config = dict(
    n_layer=8,
    d_shared_expert=128,
    vocab_size=2048,
    norm_eps=1e-06,
)
Below are experts of layer 3 (counted from 0) of a mixture-of-experts language model. Rows are named router (the router's row for the expert), up (a neuron's input weights, with its number), down (a neuron's output weights, with its number) and show model dimensions 0-127. Each number is 128 + 32 x the weight over its row's rms, rounded and kept within 0 to 255. Numbers have three digits each.
Before each expert's rows: a language model's description of what the expert responds to; "comes before" lists some tokens at least twice as common just after its tokens as in all text. This comes from a sample of Wikipedia text that the model never trained on. Tokens count by the router's weight.

# expert 17
It responds to: Prepositions and possessives. Function words linking noun phrases, chiefly of, plus from, into, to, 's, its, his, during, e.g. eldest of, death of.
comes before: " the", " a", " his", " f", " m", " l"
router:054131090151151109127160149132149123124152128123099179068110103152132123117084199203115154124160194154060117057123112111131133153150157162117107137162151124175088072141147125134118160183143114132084064140108115091134145162124183127128112146134073116150138184155081098048130120147146089065166135155140157106148126095115124168181172088108151105129153114144107202127072160129099107137141
up0:106152119137119103196108196119139094137168141185139139132127136104131177126109167151147111093095152150107104123137108088102152117161121196141114120174139130160178124128195134097102133161062143171142163158138081197174089080124152141181116142179087118139083096071061155137143142144112105214171181114140178141141129121165057160106098108141132163155078120140155087124143096128104112170155
down0:166091080095125086132139136119122165091032148117112134147162118119110140124154137124096136135160171088095077092070146141106168081123115091153146136117081146119116139182200134142142155125134166131138120166097169132201141097181152078172113137119133076119137157096184154129164047092123152126153136177159089158139104200112147110068162128128153126099139107114147090168173064083083140140143
up1:161205173062130092181103141118147111118170076099082118123109113114163181120111126104150179153104132138114118132114127129191135064175154115162192141097150127156117130115197147084101139119150096158094138125107094095133154139177069055094134138114136102147115136096100169168079100112084164102171189098141165141055124127157126168148064123118131115119116102108105104150159090190159146173111
down1:132161105131186128116124137181115110110151123059217110123109098116136102157164173099159082125121104165163161062211125102105107077112150153152144143115171152114109095140135133152068120146095132170149079124092138153099189119118114130146167162138194140153142176193122187117166110141158118155051131172100121104137199164159138147119109143112108113135087135138200159134109146143190151140133
up2:124137162081100201117106067154100100178165117135116159166064161102139153081111068176105137163083115126150133145158130114112124107161106112131143128136134083096119148119124136072169145035133090130131081139152112170106152166112127097121154117073153119150168144147179105207157124141083082117113093119120090138157097039113102094060094180120114158123063115149129125131125145081112149083142
down2:134111139125151075112125193142116135128111177126188084178175103141097164097085201115136128156091114146204126117115145144156119137178137082129094103125076136121153127143090103106112127194176121067064116137115088173122153122169159099136108111148143083194103176125150081135099110071124150128112152119159144153132171164160138121233118121176124117150121162107196169117150109170112148118160
up3:149155142122120127161132178131110141109154085094099131102103113133108124112080186155106138167109059137153102185123142071192182109104128110124134153099096161128128123044100144166157102154138148155116154157161145065162153118138066069094104123113065105159072175146110160076068129088105172144111121151153161117135186146157179171162104056117113085160098122106150130125107156154117098115070
down3:087092123154086127143086094074109104152160121133159193121190173125085151164156130120118140122137123128101165143076086142115102131183110083135065114127116124184158107142117070057132181124121096189132146119112098096142125085117196128172074120121118189212123114101126048099137175184116120118157138092153115153107122104140096119111148134095132114180191136107107146155160073144155137088120
up4:131117117048111079156126122162151088149113159107178133140108116107120124141138134106151123161158144049196146183133121162162118149126151168195109153130188127153191123105142141143086143097152196158083146134161118138155108163070132099127058116132050163166004135118094123160149094166127140174170147093148091153134154159135105089143133119107141109112147101085133138106125099165117105147111
down4:104181209164116127133100164134168117083117077169162147171096095160097100163234150110110113078137111100149103146159171155197164074103150114138117113142105081092155171144141131100158127118125143146067138108159126182065118107162143133165091093162132116180151165163139087160170146199090143137067144080125090093128117158135085143171096132126116139131093144142125127147121095156114151082133
up5:112176099181106115107112077167153146148168114115113102083075161180076140142040150128135145147170113119123121171087101182136091134120121167110149170120130154099102136127172129097107176140094150152077140118125163082166109162174087157125163100146074139177113164083123072108055173162128175158188121094181118082162160105132118146129114112163106136148132194207147147160145124117119107115122
down5:075155129122119160157101182160122064144074078176123112144159209166147129124139159066109107127199155142197083117113088121110137138116076127114070132089140093146145124208089097164117172114092125128107114107108138176125122114160078155089156177165111144166121139120138099190139169066105127098155129167142134175123145106131098160160098156152120155117151143116124088153174121098090127191075
up6:150125120085062068092129133161121118118133089124126112144145165080131119093129148111135165180151102166118181168110094090131154111093124137134135129097118123086152182087162141139092154102197144194168095138133143112134052139117086106133074131127120094124114153130197151054170113143153200183169166161133134148174221122132123127108176191134130135113122122145126150086128095099142192093096
down6:088129182179121068120105128074137191117151106106136131149136156152156089139144101163156158130137131113137144184108132162141148134078172142087169094157119156135141090074055172068071134075109114144103094144108088177122109038134167132153135147159097088141084124120141170126141109065072066155167135117119155158153133150137181122195179175162138114108129134125167107143106168158094149117156
up7:088099119151149144144093173143181178144090146145196134156153130100173096133100137120093179121069112113172126145150163103083223160171164113093126118107072121186150064115113116068139108149145086155134138117157117165091120118126091091172135145130153156142141101103148103120073104122168151132156183106096157151111112091128139149099052158161183165135171117089093061142163126129156155076105
down7:109145159055170151126141089134116139083126115130083138135080147224114140183126121183081116131111098155129114147145127058189047085092173143112127129128172120152132165130160159130115202048132094143084118059078107096175121138096161126124094142104081128056140126118164147173128176064107139119125086116158107086160101147117135118144101107107129163152121138136111126088129151115139112166111

# expert 38
It responds to: Infobox and list punctuation. List hyphens starting infobox lines (Born, Area code), plus degree and minute signs, thousands commas and spaces in numeric tables.
comes before: " ", " •", " D", " Born", " Country", "00"
router:124118087156116108167106180147115083171152146089102144168136115193060109131112145180104144166142155209099059122151192105131083183134206119123123102164151118117073104149139083134153117169163130125104082128121137125162157127141180131124119136075133100195205124162113119069164057165094092110150159159113136128144158114160133153124106138078121142077157155153108099137152129153129089097110
up6:155162119175121099118138160162202068107165098129183149111194180156180086077153155155191192117152111101113168128149101118155178148121152137089154095152182184133128169121130208076124104103134133085198146126148171103141112141116136158136085108089142089136094089137122095137125111143096147163165076102130144106211132114135095113114131092124139117091124113102058142105150092156116142094145
down6:112127100153185140133177072095101119140080109106131121100192149115143150139147114133038137063160103147119145098130146125106132146109102084121111186053085133099096065169123108153108132143122163134138132074087181175104185203120143164123137102133195100175124114124110115187148161163129106084130156121108145132092158076197155122190133153109109134118111151143141131135156111072066113142095
up7:102153208161175167133113192080160125131149067126114175137094138090099130144115125146157142151101205120130114206168179122138096146117142111084062116116147080128123077166147112120077122149121180109142153140162123117169075116128171146120084140144142057110141120088096159154119139083117115107137111154083140146122145109158176164173163085172134087098163125129144070105123163117180118186184
down7:227123113121155137140171096103107157193133062094194074112083155094097095150137182114187175101101151118159178097148130174083170156120111087130113130090133138108137084084148192153105152146115131122117120131138081116153118077072144165157141130074164152123170086084126114095160120129152147137153162118128092156134114200058092165154122159067118100116101111098122168140132098140114133126118
up8:153141225093133154223164121149114111140176094098099138137070162141155142064112127139105137144148169132181121159137146086109117127154140114110175148156096168152110129166133098148177070081095131110142152141106109150127110091079122118126143089104119143122151076155186135192098137140085189149123123199117111170144117101077103176131155121128132176156180113136126121168169168087068109155171
down8:154137157182140132154074111082168121104103129144082165143111163081147189053135190143092100095140110184116144099126101101131148079116125125115112128076109160126130092114076141072164123140164116141114133169092126159134080100164136109161134146094103174128164121173046107196136128146171169209139102165161137108151124143134125134133146166181109127145141080150071137090145143068138184180158
up9:091036153132142102170135126107099143072158103136147107111084187179113102135126122129111135135127157204141126160123115135121096138149109114149155110114214149145130145056122172153152129188056130074115098117164196138097166088189107156115138104097094086134076110090176190142151125112090150160130108149182108151147123157080089102162123095133149101128136132159088094139123118190118154160086
down9:175127103124174112127150143140160136122121156162119120138092074157174129145099173109168095150074174162185149114206106117147181090150123097120138105162105132103147149082213064163112133134152108140104159108086097114089085092138144079165033144146139089157110083138110129133139123114087143096147117129107089177125133121139114131111114141063116118165168146145106112235180172153097113102115
up10:187154128102152116105124100108174149120116148143105089110116127130132104172088134121078174169140107139141108142158165149124142081167177166123101115177119149137100084117103131127146124200176152062113148153139154164088143138110063116155134169123096131102122148126176097061145113050137137105182148164099148106156113118156126195145118120092128121215130084094102085123104176157162114222191
down10:106146121142162187128087150122136148148163074045105175121067220148084120109070148105113166170118159158164083136152117133125159094076126070110157045113162089133117139125159166132095140088129137106148075079094143125080143118136122146105133160161099148081201104098124094102118124150155112129137137132119166149075123059106133128146107112128091112075102082145116150139120183073168159111126
up11:085134071195054058063118208091120150139131130142101127124160111147114102126141173124124141105111193120096168161168126120134117082140144168143117112165115132081123124094147091105132150144139098109163124133104159174138129129079164081132137147122126091129151122117126106080142204159152180142117149151154080162134116116074067060120169092184122167093145125170113115160126179094095081149061
down11:158137161147145094121137099122111139123076178145092093155096140124131060141144073142180139122081141080102125125191125163110079085153148151112092123149111113149160173159104210124095172129104161104094086144138111149109177161193180055150083145147102140143174176154121135097130092149095141093138153112107156175150156143146138172141123080119082108182118063079125137196103121175096086138143
up12:103133162118137099083144108094116152170143116157136108074135117151122109142112076107061100155146176137092173118134102128131123123137196131091059127141164116122164108183145137049135098138158164149148115111102097097149090151162181103075135132113107165125109105140095113159104141144128159084141089220123186112158167105083168165125146150085158119112094102104142166187152210085147088123056
down12:103086122181149139145129102135124122158135137153145138170151105149188152150145117167141075106164124132096185115166136067066152146172128095130095185147114107133135172180074131131156042150130130206105097175085133169128130142126095114085111165077121154089069161133150145088064092073122064123128207096123144159129165142157130089144132120135130152122074128083129112083127140178119121151090
up13:119172175088169108106112143159094119237123094122152173148148148155120142144111151168104133163149103132187153134072134105153091115123113119147086157125117196098155121130128172131155132178104154147104098176174133104112156137184146198123119114147198128111192076145104128082141165094143130136173111123104115217103130128059135177176105132108129133201124102140184102139092139123119110166129
down13:172118114156144145098119194130067122145099160191132087129147105108126108099166109149175105084128146121155076145073107162125119112120054112131138121141111154117147127088078115154103128114178102082153151100073180115110115115105107127134171108047117182100173078182093106130148164110127188106115123108100088121120122111157114160110183128191239098134119144114135124164115124167116161078180

# expert 37
It responds to: Institutional noun endings. Suffixes finishing institutional or abstract nouns, e.g. -ism, -ation, -ment, Department, Institute, University, Council, League, Navy.
comes before: " of", ",", " and", " in", ".", "\n"
router:068176130170093122124147130137093084135168163169143165124124115169157077107103162139117167137172131167108102128128132116115070192060135178085134115173179156186096068125157114147112172118143084131124090183102101112199175110142146134172097158136132069149120137141137149127181078181115122085183156148156154108119121076110148158135142102150164109116155196174098110130074119122091082123127
up1:150098074121108099156120127139054087099116184123123137142173141142154157103125135180146171111147172129144112089097139060186147142120110167167171153112117104103130147127106141125096153090159119191143150107103181089103142144119214084114135170082168150114126085111151110072082154116134155113125116162185124115076146101067088132097197112157108048143093097137094094142149149129138072111078
down1:121145121172204156083191128133092168106165112149088076102127160110105101149144131135125162182100146154101138177150060165167139155132098093137091153135145127134069097110178134090137147064142160115161134092117127124067141118151159107141077154118160096154083147079134158065229156115110185186135130122163089136156160134137105123118099164134124141096145131152070183169132115091122158138083
up2:133124131112119051115135090088180124076143152139080152200078131129169114085108123148172184148127192143125093175186123147158153205140159162110089089147121165159110175093156164093128125156134138217145198126158085157075151140165141139116157080167150134112103096089107111154159140146106099189118088132172091102138110098131136179172171145125139107163130119124122138125096160110162143128093
down2:051114132085074120103148151087070132124156155148144077116172104113158104136116112103088106151135103157158095053137100109090109127117122111148091114062184134090112052127115089105153119098135128102068076159103078096159104110140147133172153136099132137110127100145154095162128185134161081153120179097139109163113181169139200098087087130120065175121160111124125174113131169138061129091136
up3:103190124125153079093101139082128087173140124121074184101114160097142138081127119127160159106134143174159073107155092114165075128144150171083130069129125121177106143150078076085132153140100143121164105109118104142118087121165140120119130162183154111130097109193114132067154145128179139142116164143115100066120132061200095162150110115093157122162156199120076155126196157158147188124114
down3:093151136085117117120128197126210129143088122091160169122114125141035076149164148128138121119066064136096123151109173111107146124130138078103183177095084136121139168114149185139106090104122131087126130109122170208151145176128140143117123088100102098165137101157131153138083125153108134171158104108124102175121144146135170081114073065104142129069170147151155108097106100130121119194194
up4:131117205086130107119138115164187175075158117147075123122151158102156116169047163190148121128111167142106160140136119131184125121168150155109124137051155110109149149091145125044157111131129148140090172104159117107177079156110115101111154176177080166112130177175117147097099113158172086096199148094139114142085164092133143122114148137133111090136141136157178109088080154166128144081095
down4:127128181108179171149136138081126141101064092123076096097128154154138156114141122082120101096173131141132065126103116149193136108141117162139209058161176127071101135127150114066063163116066113080093130077140186157123098131134118116122137164179060144101157144116106109144181134087124195078083146156134161129129162098150168119104173103106104120108128112103096101154127104167151096108104
up5:091159107076123171169143102106174145178103167159122194125137150151114195080114187076113114149126115126171148151096154089107099144093095122111060106130117142103103144146137224126102094199068153093130116129135129130153141182111163160149113125102083125105122072149126192095175138120102075155140193098152147172100077097119155157198137094132121130082131132130154108114107089136147136098157
down5:168136189127123119096131099125093139094163103061157170081059149137125144141118107158124197106123109136131113099093126118178112083104114176176135129096127134163181168077097112096136110147122186089154164154110037147126132087165109100197090141190109170191112144137082153133119134117121153124079106128113118050124139156123124094099129136124200114128133074111143071110067104103110103139125
up6:114157178165127130105118114097083111128115156069125115153115111166132110106126153130093140091104178083099200156132148166107140106122125108105149079159156183178093101161091120136114153110101119077085112170143147138103088139074132174149156034110116064146141143105148103098124144089110114062137131124129074074128141171152111099061142086116171088147125128145084086070180173147107099058110
down6:150104159141144148098080149125108149135140153044181135125080123116117131136129163145137157148112165078070081130142106126120108067116188130145090063089175166163136162127090147136096160123117168169174104148201102175123185102131139093081106136098130123140119137119087203080142183143167111116152126103112143077106062153098121182131131151187175089077128101118097125107123149144081141185119
up7:046124177132086131146111158136122202118064146100138142083102159121135133131113107114091101133123111105096158114194152135084165153132148215101189133139136169207058182104091082111128062083172108146137089082108096134156092121082107141121154093133160187154179149105120111155184087134120126142144115142157094150131146123117127122093130135131128136136122130101055139131150157160074171136164
down7:176121090135123135151137127165063136102147158106157122130065122073136152141201104041141117117140126180206067160140123110108099104122116119046063159169132188116152103143171104132122099136142122143147159118115084160144112163111140139150091129187078165098134140150138141082115123148151122106101178151136137163147167114113103118157175146160119138068133157020129102062121125113098121134112
up8:057103167125148132140174084142152134167123091118138097074171170104163102196113099151131092115128115115100176168122101123137131156153139159114214166088128146088151110112082131127144122150127169158104138160058106078155073145136147128166097130165163126117179148127123183072101076151174121135076147079078147120122143065134155129144177109086149140170151096091066125169159149132126075096163
down8:183131091129116170139168081133178182055080145165131085074111147108124110128100046129156133181142117143178119172148093151110130135128152089074110109166110144099081099126174161092112125096168129127177146172132187125157127182129113119105186148133120186091159129069187120122095104107105147118147116111135164158156122086155050051136098105096152170120110108105083158137158158141131129126138

# expert 9
It responds to: Sports and census nouns. Common nouns and word endings in sports and census text, e.g. season, team, years, households, goals, home, career.
comes before: " of", ",", " in", "s", ".", ".\n\n"
router:085152077174132106128157185131117116183101167151098152119134100177149123124114170122070168172174131156143141105112137126153081165055170157086144109189141132138078039155162075154151206117126129130117104154125129147146187115115192124144117179113127093168157165146134119106143086143100110106179152198123185122114117116138141165140127129110154109153138173167062179118131099093092091120138
up0:117171174111195133084117129147173145161092136121224160208129139116116161137059140112122142126098079146118130137129114172123126126089104103106092137125125138144063118118144212162105175179107154109141133166131105171123126101139158083168144145102124115137134079097074119118127112131096185134151123109103161115078046112126179105125122153135108114122127148203162106149090055068118157078106
down0:139122169143126127117102142075138155080144126133091137167165107140101135126135103108193129091131136156093131138157116231103121147080140180124134124123132132131160129157049187127108109107116130091071090130161137115131181156144163112148099053123097110166109158203159106184172144172091077128159152075102092158115147138145099158184118152109155114091117131116141163129074075141065081064144
up1:113112106137080174074145065182083141144079125171147133227143125099124110123124131145109148136202127095045105109082137124087112066172202070120094147167162167085128076088120142105107125103136133171144160157126152148120137151094112142081127146164123163176163125131097113145091118132113050121116132118135096154146123166119152090102182132127158155114086155121088158161087119103132174089153
down1:102108166078133145196088128102157168108126148120166161106159115140140116157106102084131120099136143131186113111096098203123139101170096133105195100104144108149120177162114090180158180170136102064040135133139107114142084156158075119156173134112108119142084100131101144149134163097128106126148082205132101135182141119161180111096090173145135177187144124151160113140061158118187110152128
up2:079237125119115110158067121137132198096156148143115179152114105136080111136175129107122177076143153110157093136071135095150102139136131124135092122170113138127089163112139144131128110107131109146123064150092172166136082153151157078158071133192183124114081060171149140155185101162080112111069104110128100085066140109131093129142129173143101167187148155123139130137168135155159114148120
down2:174121121099082162148144131093093077147155141129209133143131134113105137080137152142093113121125083062112141159130126074074086076128193161155122127141125172143081113104133123156160106079128148112143112157163134143160112150131134131105146102082122070135155052139131154112125129198189123180177117063125150173086161192128162086158041059102098154118143088137127141142141112142108145112165
up3:149097140132151167108140148145083125133153065097124111124181078100114095125128139167075154103152125115144168172099176131131141098142146146085139135137204066075074076174066100085148164110124136191091147110149141154117134130136152132103118128127123144174132139153159127092132171110087110124104161154063172138137162112095147095124145150105153111130052210123121171154098147044182132151061
down3:158079074078155165109116061106141128135106159156153086121141146169099117164183126125128109149097105116139188063104137039109137150165149116122084162146062125156135118114164123117132109131087078197151171125133115107145117129158106190157085159192108166081107137137172130180123121133119104100112153107093151106130069087164101182088105145047115083185117142116146151111155134163139118109096
up4:168151128073155126184180131163184158096112092141088083131116106132070153135160165172081127130129146159164132180139141149173133091155063025102183119083121169148135135146113143077113119161131111125095134151144064137122120130140156105162087127095131120074083168113146200107178101089109115122178158150066146147119159162132090094112127149109148140171151093147113099084112153121149145192093
down4:171118132109140126136163124155069152130135141078132104139134121168141164182115117095139089197169142112140114163207139176151135114088092145099133127066140190186139144129082115129122154132133129106148122084153085130088126159154138160151088075115149096187110135130131163089084159147125114080171113107150101120130145092141124241108099115193173099128078082110112162141196085159098114168167
up5:104171130075048173167084139131161158129096156150090132107194118151155157121095109080156113091102103179133151135200146195147116125119166185075146109107103158098135107193142094130150136172141112077176096172152139101141143139145079086098157151155125128104166085125128185117095048159101120130141147186094187158127150089107164189130157130120145131158133122112130087128140173112130078119136
down5:137175150134193119067149061038130142110177187076150156117118188098123140163132153131137131060128074148093103157127108074084107105099159141152195138163118151125109141140167126106087140101124144157136146115159131131130060139095148153150098121100110156111130165114107075098128089149092124103076061129115164094194139143150115128081124095145044152134124136110127124167071117087130121082106
up6:134153178165121141143171126167128119228117093201085126172105106162179148129154141120064093140149123179126105058121141130140182136095143149159159147115152103064119107115178135133153160141094154177091130135142147106147112137135146149156103152190123095100185117140135068044141142127087123117132160085037137111156110109167096134168085170155126089172148148110132138136095113109146114093175
down6:116170140194179115099103086085184170161165069147159105109126123145135209134127100096196111194096168176107111136096105157113136161150134123122124153116149114140201110192179134075153092133128153141129144183111156153089153099146106148182150158142088088168120160148160188137155106041118119095127131114151109178160091101146131097151113107150129150153108124149121105117124086092143094157066
up7:093152159123079117154077063124111082145104162093138089118172174155086132110179086133168156129136096112105122154117098138130197170120165094140112096112115107162108160141079129141117108148166164165116130121126160104147098119212131074097126092142162133112167135126148214141167128116147155108115181084149127092129144146138180131181141115033138197130193155184078106132138141159123129110176
down7:123143101167092082132093159089124154139139163164072119094087168125144069176145131064167117134122123170109187179102097087134098101107134090133107162144097149148170090091117113067104120140117122170163141118168155150140169172147145129144105116100077241133104139185136097090097120143063125146157158071089131150155139180126069119125108113126166088135145066104142172140135171173145095127131

# expert 31
It responds to: Common word stems. Stems and syllables of everyday words before an ending, such as record, round, final, sign, stud, and en in screenwriting.
comes before: "ing", "ed", " of", "s", "er", "ific"
router:109151092180144072151138139127125108134171136127102144099083089165172118066099106139078141177138130175148109132113139167130075176088130110072135124184165130135067083101113129113146166135151092118102100131102104125125196120186165120121056168136128128145120140161119148126223107138096118092156132208134154036115138107097131161119120123088161134185122135139107185142105058098116116153110
up4:152172179146170126042098133170137118110146111103142107140114154134186193144107096186159115100143119107147153181078154149113158095103162141213081116133174164140130183172120154117153116160190177161102153112146082135141116131164134123089036144101128135126105136181122120107164134112140147133136097166097151154186155153081087062159181125131193146137143139147155167128107129103083111119126
down4:160162137109075136130133093168098165135130141165112047099111134069143135127138107146155114133120190123120117083159165115150146161161115083098166097128171101126122053111208181198135143133066214150145132164131167124115145142122118168152129090118109111170131139089139116105113116135079081162124137136118106207110162103144163063135128127148143095115170164120165127100153205167128174129177
up5:098094126096117148146191182119153165128134144134130126112084113117121133122164122142070156067182127176164183116149151091115061152125141149124128087104186179182101138161133115152133143123151069103113060170141118177207165103120128096184111138085143170142119147141118141168067161080139055128130122139069172129109119161082143082072136117126157112202128126147084118127128166171109128143135
down5:163126121070120096117137096141147114143105157134167122135098107110094095138147157054075139084162117119167128104181100085112108113117084107182090147140086135145160110139054136154070184189108128119177123070177131151208099111119148147165096133162113127088100138145145124123103080093085115148068116094125202077145070117152097136130156182136107163117108170158129152094086162166097163104130
up6:150129135141167162042161212110160153106127117098107141151134143118157137119132120178117143151147126126147129138088210133074160092118182091082154102140168131162112136066156117107155129167090138126082137158144130139088088107166171154140095135101104166117082133103186105090179179144103139154128099147154095156213072086129149116184150119089139101112154088139089136158171169138176163180145
down6:147129133133163048060140103187091141133117082154127145132180163120107156158092135115176158135139034113103125100132119142087124136159096112085151179137099141165089145112150080159109146137130171140154100112179129100199148142100143161080115183074151043089108114104100125113103126150153147119171096097103083130157084109148127120098115172115104184179139110081109138145103201150155098081134
up7:107167078104174103095149087157121131118101110139055187153125121104131160123122122095077103161117090162145171104167171156133111134059171167125124146078148153122144142145098081113109092094143117132106127148131111102162106087102141090042103165126091172146074132119122147127152119076174170069177140184091158115087128130128108143155195149187154201138114140130108109138182120120075074087147
down7:164163107178136158130149090042141142089123144142130099108142120099139144201126055119136139171091125116150150151126216106100091090128137098075073127071090122079119110098154136094150090103148094090143127168134075133147104139132105185136177114191098145140161129072141143097171125141105112154159115124124136098154231198096107101133117137152092094161119128104114125163109098130184164105130
up8:136113119117146150159133093144178109151116140174086158113093137135152085175122086115080124121149134135153211104080101180061058124138162185136143110161136145127095098146163053143127118061167110132127079154081124110134111114158109120096113185132185151156139114154164087123100134140122099148126225168140135190073146111089118106058092108159101153169106161093127137116107108083127095107100
down8:106155097116119130083146164156068181088065121131135119164146067107222099147115165141152112118152130138117114144120121118158132107149145164120147155130169141156143100108143143133136135163125095106150155154124178152110156198077100110163058101094105123126070124125107154077118117121209136094179089098153073161149104130175112120159116198115148091137167080151089136135059179137099087062116
up9:137134149085124094144128138130150135164056090152172141101217127145115134135102064105082136120148170118160168119154132139124118102116105144094148162107137112120109143132122088119096075137148070116015172148152218121127130122148145131152136061107137114136144099130078089153096140135154141123184150127144082150143102086102118112110046136139098196044055145123123135163126093107135130133094
down9:147140137097187183107149169164147088114181103168150135108125113140133132045070173185108162082105060136161112149181118145067143108172123129129103075140064122067143171178167130139120140050108148119119163097110104160149111173159141088152135141122196158076132148160167124121148157107132151150120099127087130111135088138126139096099140120094127095098125174164079112126120158071189106118155
up10:134111065116065129144171122145160107118172133129097138102145062122126085139134164123140095096098120216084089169123187092129128133146108071108137133102108133180144090120110097148134187117093096135140149194165029116105127158147132110172133134113175162135137143145170135111177136113139139155163100147061150135119049183121108096074126108111156102151153128113148079091119172126123172057113
down10:042190108145152096198134147137158152119123125055128142143156176103108117058125191156191111150115154092149114127103146115104202094109118127172086155134100085147152185122167119074097116155141131118122139093127141166112120152070104140101096124096045139171154145118167129165116165105155137107170163139187129114123154143123118133106147071127198120103120105100153126113088155118065182100120
up11:092170134155124127089150102140163184211179195128116119175136122171140139090103150149147207161154158145095147140150114087202122117172110130174114086093132122096167171097098155126148204131111110142155198087167128102113149160107083122152142087146132104111152155131161113147133138135108131121092094113126124068096130070118122122151183160142153136131165137145101178092069129075096117112050
down11:114151125079099108090096119101196087095077096175126174190075181146120137119149123079115144141113129140185213122120104154163156139150133144126109146159176188133133146154101170121096124086146155119107180088132127092107165139164104079100098140124113151167139149182122090117216148118088132080138109119177153157084070128141091129141090147120066135163077148129110197168152102159112145135114

# expert 34
It responds to: Table pipes and copulas. Table cell separators and the copulas was, is, were, are, been, especially in tables of results, charts and awards.
comes before: " ", " a", " D", " S", " M", " N"
router:109121117153140059113121171128081089139129144133163135104087134183129131133123158190075181129111173126115101106151125170156104144098140128101155137199146135151131094150136122143172147213202086155070091152088144094133171175113140103145121211058142110137187135162110102084122057167103135115193094177153159097140118111153127122131129116131160119129131160176139130119100105134092077085087
up6:114103146086128123146161129178108134137133135129063123151101112126120128154110074179088216173116114117107096100146141153159114129201156086100138128146094147143157107105180145132134092138175123085148156127124145108154140133164100078172151185129076068113126125155159093097156051180128162085131156124134185155139186102171059174132159146124174072131183136176116140167147118119099123186166
down6:187060167179121088104071117203100124176112113119103101076113125125153121086146091132187089112141126102147136118104124136159099148077128138122152091175124145114156126115128204070119146133094179179111161084085193128096148106136118086148088164078162121161133143102098101069105133170126141074171114149164145071128146139167165149123142136121171042157124151165167121156119106095143160124151
up7:123035116146208129154118164170150164107139138083091126138169129070140084164096158141136161182116111104122128159122183155153087160185186171180085147066130148118100107089143138098128119149104147179109136141166111133117121153090118111165127118180125131094155129176092175044118117134092105177132147085152107126098122132116115207199146168170096152153136136139145112142091105099140093119094
down7:112157100124142168072120110111125204065114111108163142128132100116149108118097149090083076132105182098205106143204186131131122158098083134119132103179125122133130131126120128129102130121177097106121148062099152081099104112103097191102185064124104153174167081129110162128108102110145130125135166155140136157149157087095090137072114127152190161079061122151148085166088119131111191094105
up8:133124103114159165158139149093102080162085108071155112139138113132121153137103126056120153130146139148137129104169141135215084144122174169120162172132105069091164154175130101137179125124127113089122096081167074210127140204116108159170113139142105191138108130086209165141143140074113179120145164214118083158109160099144113141097178126111117155112098095121155099124159131115102169120115
down8:120100098151114167090102098098144059097152165106105193062123146145147145152160121114121141112154127156132123155162127100112131069135117071109114115079147124108113138115127171167130157110134157102142096161160083128118153164070190102114187134217172103164103140114088160139138102177099133113105130140055109072196138104180130089207166098157149124133116130130112138191086144184127132086094
up9:088173132171093104128172135144123116138168093206055165151098133150099154130194047139188132091126152113158143117147105110202175151129153066091142114150154140137103088127147122147145136106093084119127126139116139158150105118155083074133103099086140104161119121119082086103166144166100135113161120095130066119145183143189135053150123173110121083135128084085144141178132172087121180099115
down9:155141135161170095153046121125094196120145079137143116136097122143059151209135165093084098100116162140198147126152143108098142152168127072122149201095092144140086185089098108136165155130127157113142136141144102113155119122127101132123116138144138161174081147105123102112151120120116065133130152139224164139074095157097085098190123168194132110132179135119127124119173125148162106177098
up10:153117149105092128194168157078157150055088132074152138131119178148143122105195120167110137133165081120108121117083176116098130088173104047126164126128198166145168074163159105120179110160074148082062138133161117161133135088107149130118149129077182147150136153150141097142108172117079144139126124172106121167119148119076092143118146170132103118157109156140165093147051109103111097096171
down10:106087113097133222175105117075116168160162133135168197098116101095119120132144131117142089166111119171132138089168128151109032082088099150127173101121109139108180156125073155154127138161103155079117118138122089128098133122170150096153086082052066128083138179132132139098130078173150085158149192120086173107120091147135152149109143143179145135121093124148171133105117146124064132127165
up11:114150111120159162109108141131199146098116096035157173152116154103116082126108099157126121129150147160125126114144158151158140166137094137078149169103139143073098081099118132099175110144063094136092080160145128067161119151131173156138050154104148135093109098186162124144113140094132103167097053156105137165117129114154141135132170082131122096137111087174130087035142156084149073094072
down11:152145083110152107103104167092163104122117122132169151087130146085172122156128135134093108156128129119106161165163099144118187145092079098167162090107104158181109166154146156143139106117103163109082152096129149170134125134212108075093124107109154106144070103131099130125158135106147142147158095117227182179076132071112137060146091185114124200083189134152123135147148073141162166153150
up12:105130072157076147126094118140106143116143124070071175136126179091116143168102134123156132132111132069114097113131147108126138073105054132126135162152085077124105079189168129071118139178136139079151168163145107101081164112139128158157198153107114150139098123189184130155081137088159090112134137201138163137187107148135135105096158157091124123126130114063152133177195087153114176097149
down12:126153176111138160109163100098127108111176174126113105161113137124117152177187129102116117111135144076123148114173077105114108117139131045130180084163108175105105154082120152190122094178119098142125104128180133151139099115150153114120179114071131157148135162172106170116140118124157119126082128111100137224099128088110183108071072099195131111063138208153159100173103082151134116109115
up13:106174145173104103071111128144149156154091137098167096154132163092158155086101128108101113198223096187083118069115130071129098105119093149138166126118138144072138121164154147174127107143149173099141183161194147137099138132078126121123113183097131066179172097107097153119100184118139170120155109174116125162116065120179092111195114114114180107116106113146093102137140125135121108156092
down13:131160140124086082057093122190089140110186098122154140108123109142065118116162128146165090017144124107183166134091138142097142140127092180113117123099068138113111131171078143188095194136138088150184115132079100135119151186123085111136136124133119116177170089138164117147118130087132170134113144109129082134113146068138129153173151133137137105151142122166128114060114113100215097110095